Weights of a small mixture-of-experts language model, trained from scratch on English Wikipedia.
Size: 8 layers, width 256, vocabulary 10601, 19.1M parameters.
Below are experts of layer 5 (counted from 0) of a mixture-of-experts language model. Rows are named up (a neuron's input weights, with its number), down (a neuron's output weights, with its number) and show model dimensions 0-127. Each number is 128 + 32 x the weight over its row's rms, rounded and kept within 0 to 255. Numbers have three digits each.
Before each expert's rows: "comes before" lists some tokens at least twice as common just after its tokens as in all text; "gets" lists some tokens that make up at least twice as much of what it gets as of all text. This comes from a sample of Wikipedia text that the model never trained on. Tokens count by the router's weight.

# expert 0
comes before: ":", " |", "′", "=", " /", ")"
gets: "\n", " ", ":", "N", "|", "°"
up8:150151158135099154117111109111155083142156109136119123172078176124112122156118124104142149131134159121124122080111155150146136174165169095100126158136100154121166134091127139101175149093147084151075067135134122117125095126145105144145062084090159087124148106085155149148126103123154171074167119150099177188109173102114153186189104105103138204124134153042121128118101131175134204102139
down8:166104113125196109129140148085129140144173186131172146144085090113095168065121127139167107105086078136170107182126074219136098097132173141155127181086134138127173134137170105123089118164136170153123153144094087100152142115200139197135148129151135086143088123110140082150174160159103077090100081134156084122168057155071104104106206058133140075097111161146140103099058065100181148162101
up9:101086136169066130148164118206106026112136174158138157130123112105160097115211146094117109108179119111137111119144182121119120128136131089153134151157173147183110165162156122158189135091085200162063155046124156094152119164104114114135064093127191102096167080123146142109089080117124132078077124094129131133118106100108131100087143166125071131123192112110101144082129144126097143178155
down9:188111107172074121169099087148187129116111114135090125131096079123138103106110177122107119180068127080068150122154164089142176186132145127156133135183145113131158107134108148122104106127105108165127157167090114128112130097142117144123042117114103163112098175140148213144133138102146176070150152115074116086126135101177127133182119123181146138130171122229108169145169100102123113180158
up10:174150080084160123099141079150080162172038097137122151157120070136100114144147108137140131192127117220119124175118159131169096163141206176103077130145088125089160106116082144149171085173138146110130133109090122155149141073167105135139141059069152120091150143119135126088081107106151135094192075171079135142125175071144109181190140186123117138109095136132112143130131154159121087072107
down10:114116139065148124116105100128181143142132174081121076162203121132196142071164094117085160189109157049089146154110124128109138078123169149143148121143112161138092151151155168091178164183069135144123050094119099180170139142105136125154149123192178136099147070136183111174195135151143122077122126134124133088099168114114117127087130151092116143144135129115142128171115167147168164157132
up11:072094174140115113123099169149133043111178110156106113175069132159142092119136180056081122192144133134114099154095170156143088145179074117065142124137155149153163180114121105126169144072137148152206162168159202137098061171071163106139173148088131221145140100165085133107118086157120112164149110123164098100145098120116160105150123117177087172166154132152090149140104103120128167165111
down11:134136178139096094109140106117083166155147132147154101148114149099157165162105146177138091067122123159172151096142143099124103107134064193079088122129121158112156105126120127121131128142123052165114106112091148126134101134056146139131088150115164157131142104084113104124090120176106118154166072132146188107174143086126157125145118177111110095132070110110144112110138110098077182103153
up12:089122112128144126126158120138151099144151187028064122150119058109110110063110075156144168173099146105165097157121155112121132170100137140143103167135098071135130109173152147106121131105150057138179137126118158109091119142187109095135128079150125117089110154184157128132136116120116130128120135139110110119086165098065133189069151088143164138109120163147146112145152122126133109115017
down12:133090123106182164190146162151097117134133130088122081085130138137118124148112156121118158161118173113117114139142160092110084196129191104139102121194070098145131120196082149175200155077093105071150115047128124150129075124136180157129151144200131070115092075156138115161121113110076160117103081046109076096141108177097189170190116082153126139133107111124118133107127117102099106163091
up13:115174097115136154164176066099092171092096168146071154093138142089159149129113176116146166118128103101101189101074121148057120148057153103205101095120158071101166117108128130183174124194107157122125131105132111130146143178122109132114177091164138128128112177139105109085170129109096111180090133135155083139122114138086106116125126133105155128113144085114138138135115095139116139125117
down13:177093171127132129094114098136134092156092082131156074146083103111194179131110173093135138121097130126172155093126180154083091145123149166113145159108113137157114089118079116110204054144154168097160094086140129091134102067115114147183116143123128150255165119082172108137126129128104118149184153201141098079084131137067149132135119138138144173183108135106132115100099094178119172141134
up14:120116128127135069162118136139135134118138114153160099139143077126136128160136118120105149140157175156103163139118105140111170080168148138201083128131114115148116103146138109139163048134164171108122167068127132123089151134136110092113132101106169159164179062131136125077145139144164141101127091071123136118187132162161093159134106102105176179121148086107211177151136144145164153143138
down14:047102106147074194139154091091086105151135143160078124130103086097153128115117061064098186120156128151144179132098121151139104117105156186138081180137140128191122142122145131094145149121135124115110120135100118118106147090142090150107137090096141096135117094161202127092122133081121181172149180148159082184171118141128168207161147131101101154132149145058066102102104115055105144152138
up15:150132075117138125112224098157131129159100116111151133139139179135132139110124118116079198085152064176119138150129142116169176107122108143170140105211153148115100162126210128107200063139144171077142113139103091090130194119124103133129096116154115157086117112125151158074148177087145160128185108175088130084161114105119133130152157154152145157068139126127193070062103068051168100178112
down15:111126142137121092127138084117138170149090111100109154136079174167094072154142132161110089170102150169184112187107101091112228137132104141137087148210123099098093121080091182075098132125118163092128167076110131118197077116125147141161137132145109111133075120187181118138132098123121052155128113159089131097121173119109112104100109140049126141172139130132109164089121111134116143109116
up16:174157099103154136083111149127144070140116134152101106111164185125117155069134077126160101133119112110119096183136134066138118106094146167160156124107105137135095149193150070124111080163062075105096213136150075150154165150122089097203138064091167110106142137100138138184138111150114207138121102132142135129102126124132130093154111160127133079129135106147115102148157164135110125092223
down16:134106109123152156131089145146101145190210152104178128164113103170136162110163166107225164135098142139104147112081151035080113155098124138148114169114125170106097140123044183124147135111185133133134105091084164141077152082131142079088168187119124120126107123172146119171123097094113096093142032132156131196103154105170170195157126185087093101113141126092179130105135155121178089097106
up17:180135066132124142140163155085120097109148099068076108147121190126115129093166129126154154142094095083121081125126121122114195144105221124162090148128184110145129146064176132138170167157120132109152061170124105160081042131135112122145086137221123131094087170104073160135094109134142085097122056142108115192105188200166134140149120170109142149110160126146141117132055088156204134119098
down17:121133117086093109127093163122141110148148102092075123126203125190089082105100086158090142124125141138121127133120117152142065103137091143129158108092150143129102138150111099100149097092141158115102104099122139097114188087183163172102134128080131080153111191110220162127171145088073163115096158173108164120082140083088140157127129077097102168151141129057147136137121144178151150131176
up18:157145073141076122155096046117156129156137148157139155202151013130090172141156152143098093075151142076176129090117146125149081083028171125157095090132156137085080140129108149148136157129167126153132123104152147099135122109179122071137140124117134159119136126158148111096058139172115172135116084097084148119138168098121098116167156143117103170076129126144137147056109155173149138125161
down18:147148138145118111106126171178177114135075092106197146166152164112153118166146069129116133115154104160079103099140168097154084150155124101119136171119146108128117135158133111135092099094066128083094096180148131087181119190127133160127126079106116133174176154111082188130132137123103131097177138064154144136130101161143217110187119096106124106181175151128166049094107172109129122131061
up19:148130107113100145107141130125142195096099135149144125150151138111095142148169078130101110114093144142163131078074100145191106113078124145158133174092140140121162155128130064112159066171098149179122102159102160098090152099160110142147105185075082116086125187114124142162185128051146193086184162085162135171174145187097119118130121110125105126144106149130193158076118122177101130094112
down19:124147119183111171149122161094152134065125116083099132178139148162113107028222119110144150095119139119147114089158197147157126116130150158170174119122091103112140098145173160112132172119154149136092131079136157198129108114120085106142104144094114163121138081147057181149105135079199161165127127139171160125107068146157079120117106147154181153099119102110118135127110118105158131093139
up20:113142134135148074104127128117105130161152144101137166111143107100112092150122073123176138066169111090145155137163133202120127163168138136188100089072110122144153159154151036193084169071118137090113158082081096142154098153133069117121120119092131125102092147113146137114151181166080172156132113133164105141151187147094138104099123153130100123135116142073112114133151131040080113133163
down20:125086136155114106123135117200103136140102167107128104205158142104145170201059157087051129142167186118144139118149147108151141145150121102135094145133089053133186121202131100121126130109152166128148117154089177141100128143098132160165152154146162191136156124183123154095114169196129095153164149130117211139132083135130135073161130112126176133131081169138154154146123124107077178141133
up21:131100156201070081095137125103123157141134116130088114153054130088169165073166130127080150127109115176131094142157110137098067078169141081141138165117142103136148138174148152114128136149170122178110095105153089115155110151126150203128152128184101085172138147102125095137096132164133122158102183112160120130150146098103145173106136131124083159114139141095173047164120232135075141122112
down21:112138143118138057134128114157163093159152155159119135120172104134137124107114104168100118099096183137127126110108100130135100145118166085121115143142181120125090156070144103172127113106116065185160144099086114132128079119092145137149161089128132084132134125087133083160125115156147169101097082098137100155141173091078116117092174135123163135148103096093130145145148106118098097069115
up22:142137127145131134171088120118083129117082139108100126153151121075147110150155142137128146147134133146144113148083093172144118167131094175123128136149144154126186041105131118155127141132117123159184197087146172104128121097141172115106142153116073197116154101043100153172098095099110146111108093116176071146119095114098148073095074156157095171071118128191171125080110114103056153155112
down22:137093127111192117133130126140116139180133190098135147139089114122125142120188143130138122142081184093155133148183161090130125139158145088122125119209058121150138077107110099081133112165164144110132074153166192157157169153045129075179160066160111059115170104066162125178097135102156167136123136163136155126106139112134146135090150078161082072129111166114153136092126130088121080125151
up23:134127175072103144094062112156190120122174097148111145144095103084092109124137157070120157141148103128204118127164189096109102101086116177085099100135111146147091088143119113197109136153181092167059078137103221162108153105158132087161145135153099175113127144119154124116152103142135091086130111089123133157128118174119203080133117109144120116082167145148138131136113135098069070084154
down23:121148088105067145083162149159134088155139112134083082137167183186148123126126125105091091141110156113094100123161161127110129164110119126144163103130098123153101185100114117140074092090134138120148152119140007107142100133152181127100131129063142183107087064105095156150136130139149139138102185138169152124153154118091103121108104128102103157117166230199083123148104075110108177155130
up24:117130100081133127189117144204160116100135116119163143136109101102131137104123110154109111086140135144104155179154097111088100113074191159142156074154106151164119147090120128118117144130137143074136150164142178124178076177123132130134126122142174135181157165111171149126117072108122160085157102120116108145171091153083106101138155225192178215118141107109158095082107138108156131186151
down24:115141092148103084126103133136148111140127104105157178136126182205105068123110134082123073119096182107159094123095076063138138098104122103190133180137094125162135101199192174077111163139121140155160157153126091165128119133111128150151140099103056113151113115115160096084152124169066095078130184149163141123119177127198138131165165102123077193129147129136130138181154163088114128073160
up25:159153095132185106122174119091088117085157155136118129121083126142146138164105113170135095078115131119063117187124155113056172213126165077171128121176164106131114085154137156124159082169076106133125146144135131131058136143154140097114194142120083109182174101096103129170139152092145158115107149133166171151099104094186112088201075100139107157160158147165146137149135131130064100137144
down25:155172138167125106133099090134166132147052123138109174128199109127152097079082101073174130139099164119069055123100102129159167102108071108096087129122142133120148122105111097162085088102152118103122046093159136130161165101124078100144167127129121104133126060093109111097074103092104101102116133147181116133141072044093115168106108134123120106142227148103096106129118152131158156078156
up26:112158129199137153121114140146122118090181167138090152110142162127175120102093114157098163136157123127028188116185181140138169206146122125174133118149119151106123064141081094155149165134076125078085075094180195114132089135103124139133152103119144091126132132123196131138167066139096115143116081093117119123102124097108078181077135145148159133112143139145169192141148097069084094134134
down26:155090114154129193120127150100081138119159079157116127159088137111117134101176117129146104104118160153133091161105119156141087161177127105079137146132131129165077108116161123156085151128112116183162126118069161078120119205037127118102070143158117124117144092116093148094132166191125114134101100158157147091067142120175151156169152156073147086112106091093108206127151076080133129115137
up27:137091106094162120111149103134160140180166113112150181141069072167158140079097136106149135156128157130124107142181139106158137169122155112124099189140116123167155104064135102105135156135180178127139115104146172190122139205099133186093127174164130136088140119121147135106144122103104121078118186178153091163122128176134143081162103179081156143055152126122148113108129094117112180101149
down27:129160046063078114111126120162167127088094133150124183203156181176129067124170150091121142102056127141115086127177148101110089114114091107185146121143158185065093183181128162106121121103112061160117129131136129086128112134120170128102070089138145107097178112131105155151164152044141096093074123083149181122118088122116105117085139103131156121134102152126158122070113133155155088150170
up28:194101156104112171142118157092084137097097117158190098104144082114156116104126149089114102086145149171074133193166145057114159098149151123086108137054138150182152138129112152097113037079192129125137156183107168119139189148133160145149094154118187147170150147136185145139150174076145085166159099142175152125076135173105166149122108166135123102124108117192126127117125113093113147130168
down28:092091113161194162143121099143167144110129125154121175129091167164115098129117141108172084070150136149111134065189088131121085144142071120171099116127053127152165120131099137180178152094171154146144101099165093165115130097243097150121116115060115102133117136087186128086170107198177049158158115112113122187054121125165166166132135167123086073118164159113079113106137143116120150160122
up29:145130067161155152164151119103150126131169144043187146158128177175073133131145133155124154127156117161149075090097084038075145141091102118125106143137155160127179122128081157154111067147160133190153138092142081103133073142118103116153135140106161144067189132122133126148118184122101107132117069176122132192111152069147125071119124136121121170134162123105124169080107130155130099121153
down29:173155083151157130103143124069150151132129099156142174122130087120186149192103118186184133145148140146208141101148161143102108131115073152137138108137149110092079120211103087138163095144163156073096143165149093120164122073130136097138076098128115130138179150180074115087063142159156071132145141139078140165121193108129086102079100103156138096147143083091126117103183163128111218142114
up30:118186157147168183103142114078115161148131210103108172076097075108135099211153128082102172111177169161169111114137115085104127159162137133155178154135162118133169115131121121127117108163144152183153143149114151061104105075104068111117076122097154135088072159124092144122161127113118102126150098112097141133110164147187105045145134133155070192148110080104134146167147151135106139127160
down30:097154120109126149125147133136134129095148129158153095142110149108058160100112147118143151113113084122163143144125137140123130068161172081164095135091170109132126121073151167165135126166092095127066142235144127200049080137134139113122087210083098154074141178110120164135075136138123109098095134144143093160124123125139130144196151143094096116108103187125125142128159086163152099142104
up31:178137163155137110078096194147129066140176157140067166075100080114130074132123104161075166136133114143155147128093112113114147131128151105094172173179130125034173126087168126042139167143176108127128084121106129130160093085142078112136165104107139142099093128165076155126148162102154183145077144115127110156167116063155113086131128214106173083165149064157155110115150130154085138097122
down31:126146210151157161149096064148215050126132099108116149155127125109126117097132181145153115143156070106111106133103164169113099110157168108079092142114176203109092124147101140139169133151165119116084143095141102157051109098110106129106160121159079156131162123107143116115114119095175138119148121114111134131180146114119090168134154120147130075142061126206080113181120071158115139178166
up32:115114113122134126152090140161168135101070160149151082134154073113164102168148152158114171110161124187172092083074133108100161088134118175168186135141078116154089163071096132143130143115165088099073133144118131122122104149129138140171103132129133126167093141125097140087117120112097143125153100119151186145145168177133138127111161171089130184155140137152129141128098055131115140148144
down32:177162140107086133153145118090104132116140127079107156116134135122108095116130099098151102127161141132161106138132229137149177129083084147038150059156084177101081185138092127112124091108089153176150148085139065089059201150144130158156137151120142181144090134110137079080124186181151122130133172161102181191128122165104174156191079101127131094142129116130122143127177121115131093096162
up33:144130121104098119098146168112137103120167116113161158118154151097114127069099100117167118088122112118097121185090107105130082127117175056120093152118086107101207159145136116136173073150138109129137123142166128174137079117155148120174101065128106068108173140128133128157124175142111167102032126166138147178054122175139077113092107127144113207168102072141144098140163103083108116114167
down33:141133107088115108153155141118109139131133104095133086136134069206138136109098140130085182203170174127082126070141097149173157128185105141126138113133137123157097104184145134129160138165121169160113174169072168125129140082146124154185162157113120160129096153152194124068164126140157071138174163130161110181119121082111178075197104167158156104177144184122140149119106177093042121121104
up34:096115113168182125123094143150093103100154144107182145152108177088148079149107082076148168048172121128150083111159097108112153125105105105109137105160147134132178130154171199133117065114087097162203145120157124113158111096126162180109138153139120157083165131122151119124170157107083111117090086076110129120123084131128104180138113148156095092131110087086099111165068232097137072085130
down34:104044128091120092155139108128094137080107139075132112176141130078119155115148088118145136075157183098110138157169123091153128123103142194117127170135163144138111079132141148119145115084113129149144120120139138125153144135118210191116124165094164182177111145099177141139137070087191108112118114137106077104056160117144120082150123112117167085122123097116092152116138138143119113091163
up35:138153088164133154105104175133090131106152147100079150124149126125141110080093062117073154092099147135164159100134121118122206147097204188078093117189135136105093158115159134118141161102100077105158063129145161153120130126143142062144165134190107105135144126102122179183161160118177112148133073110167178126210112084197122174135102173109135152110139199095114189062091133172162131169143
down35:139107091120120165169162140129125118147117109120097112131128134092110156112097140140156145127102071086166122085113116139077104108120124170118184132114086091123201172139121182112081102158118144141150081142149136126109149050202142156144113113202093114113092146137082140113118134143125093129145111159094099107140102131123154115162103076131164108164132101163168127156073097078179142131176
up36:123126120195132110161161183137116157163093211089121122132155124088128140079155157154162118136114099088061132146135148123147148142153101086149133129115141180101117077059133111138137160133129074093126071153125138132112123166132144158126130090116194077078124124089153175117082149155116038099101123099145100094132149079152085092141105143071134135162146125075132143140137113168122136144126
down36:174123111142140144090112133101093101174130171119101079091203131167130116156072074119074126160108148167095157118154112122119044122153158127090123168142162134189169138160130141127100140145155132140134123137110125103119110126116153150052142036145079172103114102174163126113108101137179176076053136151112137167082171161122089158145091159147124119140103159134128139138189089120134100067129
up37:158068111154115127099173172111086132146113083163118144119113107104085149132144133149148075149145102125128106137136136198165157185099131120134055116205143118131139124118178125127217097152101080203125138140161103096093146074100126101067167149141110135135138133144141119128167160097158095118115148141099104142123116132141189099151195143119107175100164128102118159131126166157119147109148
down37:134178115132100119143126128179116121142107108149113071191161150078091157102144120128201090140171128134084088184129122161137131088179110143169107126134133070132093129192137166132120192173144138144128146109201099143094110132128099147137102107111121099095159124157148138073098131145090108133131108068089161100184081166169148106154077094066094159101106117119105064116139108151140087147125
up38:157088153136144182213124117160072136095118139111133182125160129125166157176116151107169127142136144102099102110125101134128117147080130161182159050106111088140125111108122135138157139109099181133147091168099146114088117138087155055106102148189179105101091174171155133082149125148145132106090061089091147079111129217116145130129102142111148178109132145113126177141095162121107132113113
down38:128138188134101090072123115173140147127185105121152145109087168191062189159117109124087169092082106159124153119123094133185094137111072131174155100124077194127118134153119117110138156180112148137128142097150129094182101188129109116109125109168126109139092118031130132165103130072149103159177116084183073137146187065096147133154147123150169118111136121164117104117147146083133072086095
up39:097145090137102160088144108124139091203143174114126129121152118119162084121107134119135180136109128074164064104177103145085160158151163148089117130133104042107178175073168067150204187134101120090099107140081085102061123156168158109151164112147203151099102145097135113121134093073102090087160130153108085108123128101115117163155086176180145077131110153171136132114108104105142180140134
down39:138138104089093195137098205144068107131115069103095147074068157130121121140208145100073134101139143114208133122103147200146143137126097123169082116112125124178177167156100148153171143160141187097138120061084122157129201121165181131110152141147154124178143189150131143129154088112144167105134132172113161117114103129168121119130140134110106089070141182171144175137084105180192086136190
up40:101091186085089100122118116144082076133121165184095184096181208090097133158088136112172132138103080123098110087166125131107162137153146137091020144134123184130093143111146077153148148061123091110110118176143150175107117118061096121154166192166151116161179134120112107122125132200104157093149146124172108148160147126169145085140136143150143089097158102158127132063169106167142113077105
down40:107145133065156183148110174097118151085109130162146171147131066178117144145074132137103090137134102174140184122050180099178128153081120175167121125096162059116136150102170074117135115161131150171125144115088100114121117190141147140057189147103120172101103130093132120126138196132128108086128145124153122133097102168117148187078075163132172168134178156140201112124054140119166108136107
up41:180141131144160115115129152166135154143090143098124172159130098085158145185162112132131146190139078157089168117103134118109184098131094173125126154178085169139146149121112112105103143129144111071139094078091128116114129121114161085164179171113143176186140113115136096078145200096110136075085153137123113175119121175136178168159079110152170099063115111145145133118123119120120172130120
down41:132119123141063094085150105090131141116161076122141084117104207152151122146190156147172135102152051102155114116127128119189102109201183097170102169100201146098181158071112154119099107074105079133115129154136165097102089118157121104079111141166133116090163152177126138215142104171171131145101190139063134159153126112091124149155128142148110119122176141159088163112117168115167129118147
up42:163148114158155147062134105077154161077187153175118155136098162147099161090149128006105157123148136150170123199107120081173165040163164122119105139162154102157094104123085070106175073151116079146151114153079078113124105149123128118096115115110130170090131059116108157134163084192120157128123079092114117126113126088081107144145112101105196099117126093146106112103147135140172120063097
down42:117153198082150094141112137152154094108106110161078096117073092155125135161140137099085161127087164120095159092097101112148109163083141140157125109153128097124147156101177096159160167093125171072152145129160116138158156127104100096115150155134102113060125163099098114130112150128170132107117129127202156141172136154124090092096160143152116145137145118066081138029127075140071110096133
up43:123128111170095116138086123075099088139162140097099115150116155077178133156192187064125141149156141136118077152077106140135089145159092145127159073158135130140198113173069124101128133088126135154138127060166145176073133134134148104161115175185168090192127165123138153149068152121020110071138083088131104137130143139165136124107162105106116204113128193136126145108108145092114139076148
down43:138111106131080143161095153139147104128166137133164125133146136141132093093110135154059152108158090176118070095137062112136098130106141099152153131106125132153133186119106066172157117147106124149096137085115175092128123145080102124126203155177120087142147094135147158177200154159175128142169088213105172098126104199111145143147134174142143141083140142123138160104149105139186086188165
up44:160130124161101148142135160144088184133178150102139123108098116097166151074120097156079183084132108126182126102173103149134175186135115149119132132068140107110136073172139116140098154122177139107121094158137109136131096095158154082132177153134117077112136139118190111124106087096147109135112088115145202095131068140156082090135093163154128143194162102096126109130163157129078113120141
down44:175116116177089131142148091162116140104182110198162143144098102155169134043200110107145110057150131112133099185106109148108136133142128144102123100096110159138161126094180152100112130129121125145141109129122107180138070150139129151121126106105160077184087135161082117120146152210110118092083068126172154100171109116148111153136116097133170097150146099162186130112136079097157123119123
up45:112117061122147153123097156098099168155158154098136032130144155173145113139138093150125131096138121161135172123165126098060095133143109151137124096155187080072075147117129117137189127111145155177120136122118147202064183105110196078140082130126217092175146121178154146099110114131180089111113151133107178070081181098133193151153173188181115193112138103076187124106168126124166161078156
down45:163077146144113136104123059139094069111077171169131141180168138137109133140139127083142150133179121144116119152140109114125103112124076114174108123181058122162106129127116079174097054198125102097163148118143132116084125080079112128137097165094131166144125091171109126136174134173102180170148143172147094159110070142144116123099157103121106131209141139089127155139049097170159130166135
up46:150145076100180130127149135113080141128103125161095107106121122137162114120110136078137153138086086110071125165170184095125136129139165085111113133079088176086084142223121163094161118115140104108165098157148151098169108162137109132169088137169149148092093120085137133157096138129189145109097132065106153168164157189173132074160145099105132057092057189059129098139137120147083104104150
down46:139096176112102111127133198153089127155117134093112072121135163066153068140124138120147075132132113088159140104107122173097124136183168099113090179117069175098081124129100064147134153139099118100152160154144065120175129137176127115131145110137058107118137120153065109148155133065152092163118104163158108113118131149136101065121079105138071216090122183150123095141106162144038146148063
up47:163127140107136144118100131159151130134108121032118169175074133084119168063129156131157135127137090113121147180070108119064155101152154162090151144185118156144118088145156088143160083086144110192140147145151111102136151127164160152087184093127163153103138143115138165116121097200132130127095137114097141129136133187148149106177104130165125130099149156105123179149139135118092148135100
down47:147112109111094136097128143105142126118167103105118090101107155168150164103166134083087098163116130123137089127134110133142122152112139126159086137130163125114130102192145140137071133145200134099134143090107106064083082153093123132091178110115167095070134146149147082170098110113137117051143089081152105179156174130176054140122154171148127118081065065117145170152076111102182077119100
up48:130097135195077119130172107113197141091103121096138191101126117134179165099165133124122137141121151091093180132190149107143135197184208130100116101192123153167155132164130166116166140116148139127099109143197109136127161173160172129073136093059173165110142155076201166129083091113078126111130128112086156145124130132150117099119072142153157124135149123115146125112132161134119100238135
down48:052131193105132184131083132163061101146162149148069154184072151109088094173064120128145098137161120140165133124135100117118142157193104146134096157113154168123122133102114149134135129124121146164155111039185143071087116097113153097157088104128142082132080147176069117123109097082184124109136148075149109148147135143190141156175150178170141109074041103145153117113112150141147101094139
up49:162061173118108117089125088156107176109108065107097148120158137115105143174141126087121159118152135132120110110145135144040095122105145120108089138143101144081127146093107032157136165118181105169155121091119117149110106104114123125176126127130147174127153174145132105084137074101105162154091150161149117173156060129122061129164161168127129077147125168089166096114087097234129114114124
down49:155117155166106123090167086103078111115144078092130119110109136149116164107122114141085109107154157137154130090080156122120117143128137159162114117053164132092123178146184136075133133114111149139160071098169144180139207150101096128136176142154138107135090202170136144167164086101116171145130107170105122095178180137148127126103042078084135111117116141113118108165154167132113159135141
up50:112138096167099149144126181140137134151078085111057112161129088132173138163147119135088175145155130176125144108160129117106143112145149109131097162118108110088129079176111164208170131115134170134121178179104140113135136066085149163126116177115115150173141148160065185153167148101176099075109160154113088097080091179209111122134176141076142133105114118151108147055153130146041115121095
down50:076085119116161116129129124136121177117187097107118163120168168164156101088103132164100169127179124114130107158122126126143121116131116109072156105195142079083149192098123129052057121049109162114121138090155143148129165103102126057139099137104143142178137142163115189141089152133120093129139170164146108161128131119155159138100111172138095097076148098117142095146095182118094188163160
up51:135090142110075092129134093197128154064082131136158135097138150125116097152167143129111173114109150128100114157128098170142062125131146091212097124113191054108092114076162069152159161150134166169104105133133155162133130132121106138180137161120137130106111068112142115095171159096119085090151071137138135188164088184191107163113165110151149106126133129106154131083137127164134172074115
down51:131190110096130175119146192072195088167069143161171112109113113137075137101117116151121059102209141151084118087125138136081155124116068117067133086146103091124094103165171130164145099131122133114130140155129138106103128062122098160103120212150188113139150164092113105133110148115132164090126151178174095127115137145115112162083155128130225150093106113085118115147109179116146113053174
up52:149047076120106117156145090105133103125129103115069124138158104177091087145066149145126199123093148125121138104112129093098168133165124143112055162127146163141159111106203133140212123114111171194131092144117124128098140079120135149176159167104124170150147145153143097200127132133134098145151191160115122114122105079118145095145144231181156113068155080138093186148154131169117194124127
down52:162093130085134117106145138072071134102126159116122147082125141144112103091118143141096107134154115101180114150049127143144119172113153140123152171126100079154163139177077137100090109120118149095117138099124152086086144137116098104078156128159083095151089101078148184120092095076132061138174134201137127154099193097154110127110133114158164147170128123193118192190094142107149084133133
up53:113060120128130066140118093129085129141116148118095092095158145151203160159156105112101159151181134128156157107125118121082144092115140044159123145125141126088134046110062132126143079138162115146111168093033114120119104152120081130189187132122121080123197148093117084118101138145091154170120132127136102119101132101143113126082096101191156101128120083146172115088127186070135084106151
down53:118129030174105134075130123148105086120083115081133101122114080117138095053080161127117102160125109141116128123148082120118137136155138130098153136154158129172162157083141104121194071116108167105103162151078154167099142079125132120180119087148117145138169085116117079146128156113136107147121188099120157085109129144123128143108193155122151048160115136115081207158136093145166112163166
up54:159135130132160150084149216173074200126161122157168162153129114112091145136123114133121134185080087155141101103118109178070097112178189143091121131171144178059130126122153114130164159105149102112110164177122170073157130149169122159176101160168118118224109133118170082160089142093144203117119129139156098088129076153161134161141162179055143132151136129194118115167150083164120102107146
down54:089088093103094168120122080129130084133061146129127091159197137090132112142125102160110098156127128064121121068151081140128125203212086113113089127109154125122168121096166161113148083111196139121132174074160148075094160151140134118174118113121101152065096140123171116163102054119070085086107131129120155125139178098119113086162124138104145168144158144083089090146170104153110125166183
up55:148156153098147101116097189166122096147080152155118123164115139146137097098173149151104167113120136093099074109168159125121092125176118131147130145107168136080149145196101110178067110097147136189110165186142127068125091149178112131107038113074125126080156125132138140126125194170102098095110164121143142130096099128127157175154151194113147095020094081133165087087203137147149105153169
down55:139131126161072148160161137124116157142113113154130136126127145096141139139083084123154054143118108077106128139101110156062108100123149158163078144140137080081164110104125130152097137128087100116116164094154056146111136080128057127171068137156109157145108131108166119100166115067159123119168103164103160184166136095147128140098100081164137176169164118137134092137107163179098089108158
up56:123139111105111162164102117143156107125056119117126146139067094091082135081151132046064153118143155127145083082079083112144137140076152157169137150111196153105169149133125121033114142106123107140093143169134161105156085091108058123144142192080169146064148119160108146116182156156089142094150130131143194170163164051132076104107181128121153122083100153146111153064150157138145107110185
down56:147164147093124150179094177134128115187087119140110125076173123152115134110164163107181067110122126132130133111111110127129138137134155190083067139161139123097100105131133089135123132134112083100155123125139134148069129165186124075091148155145144144137073152071135163118121119118101134187163096165079105120075103150147154063152086128162048116097136135088157104142111158114222153138172
up57:131110159186118143101146090159099135142135244149102129124101168125141081170104167161102102165122111117145138089092126071123163074096144092120080136112140143142129135123162112201150147137096166103155112174075170199133164123086139129140119128148158134074089110129125113130098166096163122114115143104095136156091130119151136173183109092096089094128084168071166144123126122168167132091066
down57:142162188088188183136143150137137120117119105164072067079145147114173125115144146192154113145143100084151148172154098094147156147113147116131121092166083071130130107119072207090129071151092103101124140131163119113191113110122183186079157112109133149153085164167151121149132110149119076083119141133155042150154162145128091133115181095169160105119163121157129150131086154108125092117090
up58:154068121171152079186136168140071087178130081161088152172147165129145095154107101116097131066093136171124178107172126174142112122119167175162099148163161070094155119115091181116129139089129135100146133156132122117089085163116157144145117177104134115112093189142139095096141152057134115119106142121106154129094091105095093156047137102094091104124124199199109132139125151116135110119117
down58:109165117099125111132128162139082085190102112138135137114138133136160172167158146173133158149159093125116151115102097153110165125119161073111133186147127150097114034099140016123104127053139127117137129165152177089123148140113142121118116131114089117125113180135105146057143120146130152097100081153101102137129106059076164130185010175161152133070149147123130105165133178130104148102150
up59:117140122182107115151161118124126137091131183102122107148129141113178118115147161186159165154135105067181087155059166046148145128087109085125153112140099165114118081106106099132173089122155136132088120097129113077110090161146139126125143107086140102094081132144136177114120124067104160149071092117118154132105118149137178121103164083152195117150127139143185198120144122129121092167149
down59:144130209154137125120114207108122125106128206195178141139115068159178165166142138140117123119113146191141081128147126146083077094142113199112069096153128164123114161107165124179127185150102144142065110166123152149110133148075132143104166166112122152126110163126190129162164181142088072093119128102095146173176177112148112116118109095064099140134116161110138110108134146151151110115151
up60:074131115133155136117150152136164173145102096054145149134136150160109136113138100123131178125146173112106155149076138230121160118165138122129128116121168080049090143176156179157119090174130146149153116179188177101182125144073069127093152111117138112105134107128121092138143091132109162108114109121107149123104225097153095117109159128115123170194196121145106110114148155109121160107207
down60:161127101132101130127143136118112096093102101132125122089142066139120101115140176195106138141149173116113113077172152164165122170182125138170119094112170122171082179153110143141127164112138159116114111078189178098122127094122144099176148139136102158127077136094119140129141145120177099089132173179090080120213143120138097110112112113144145148135086108156135120137149137083151067131146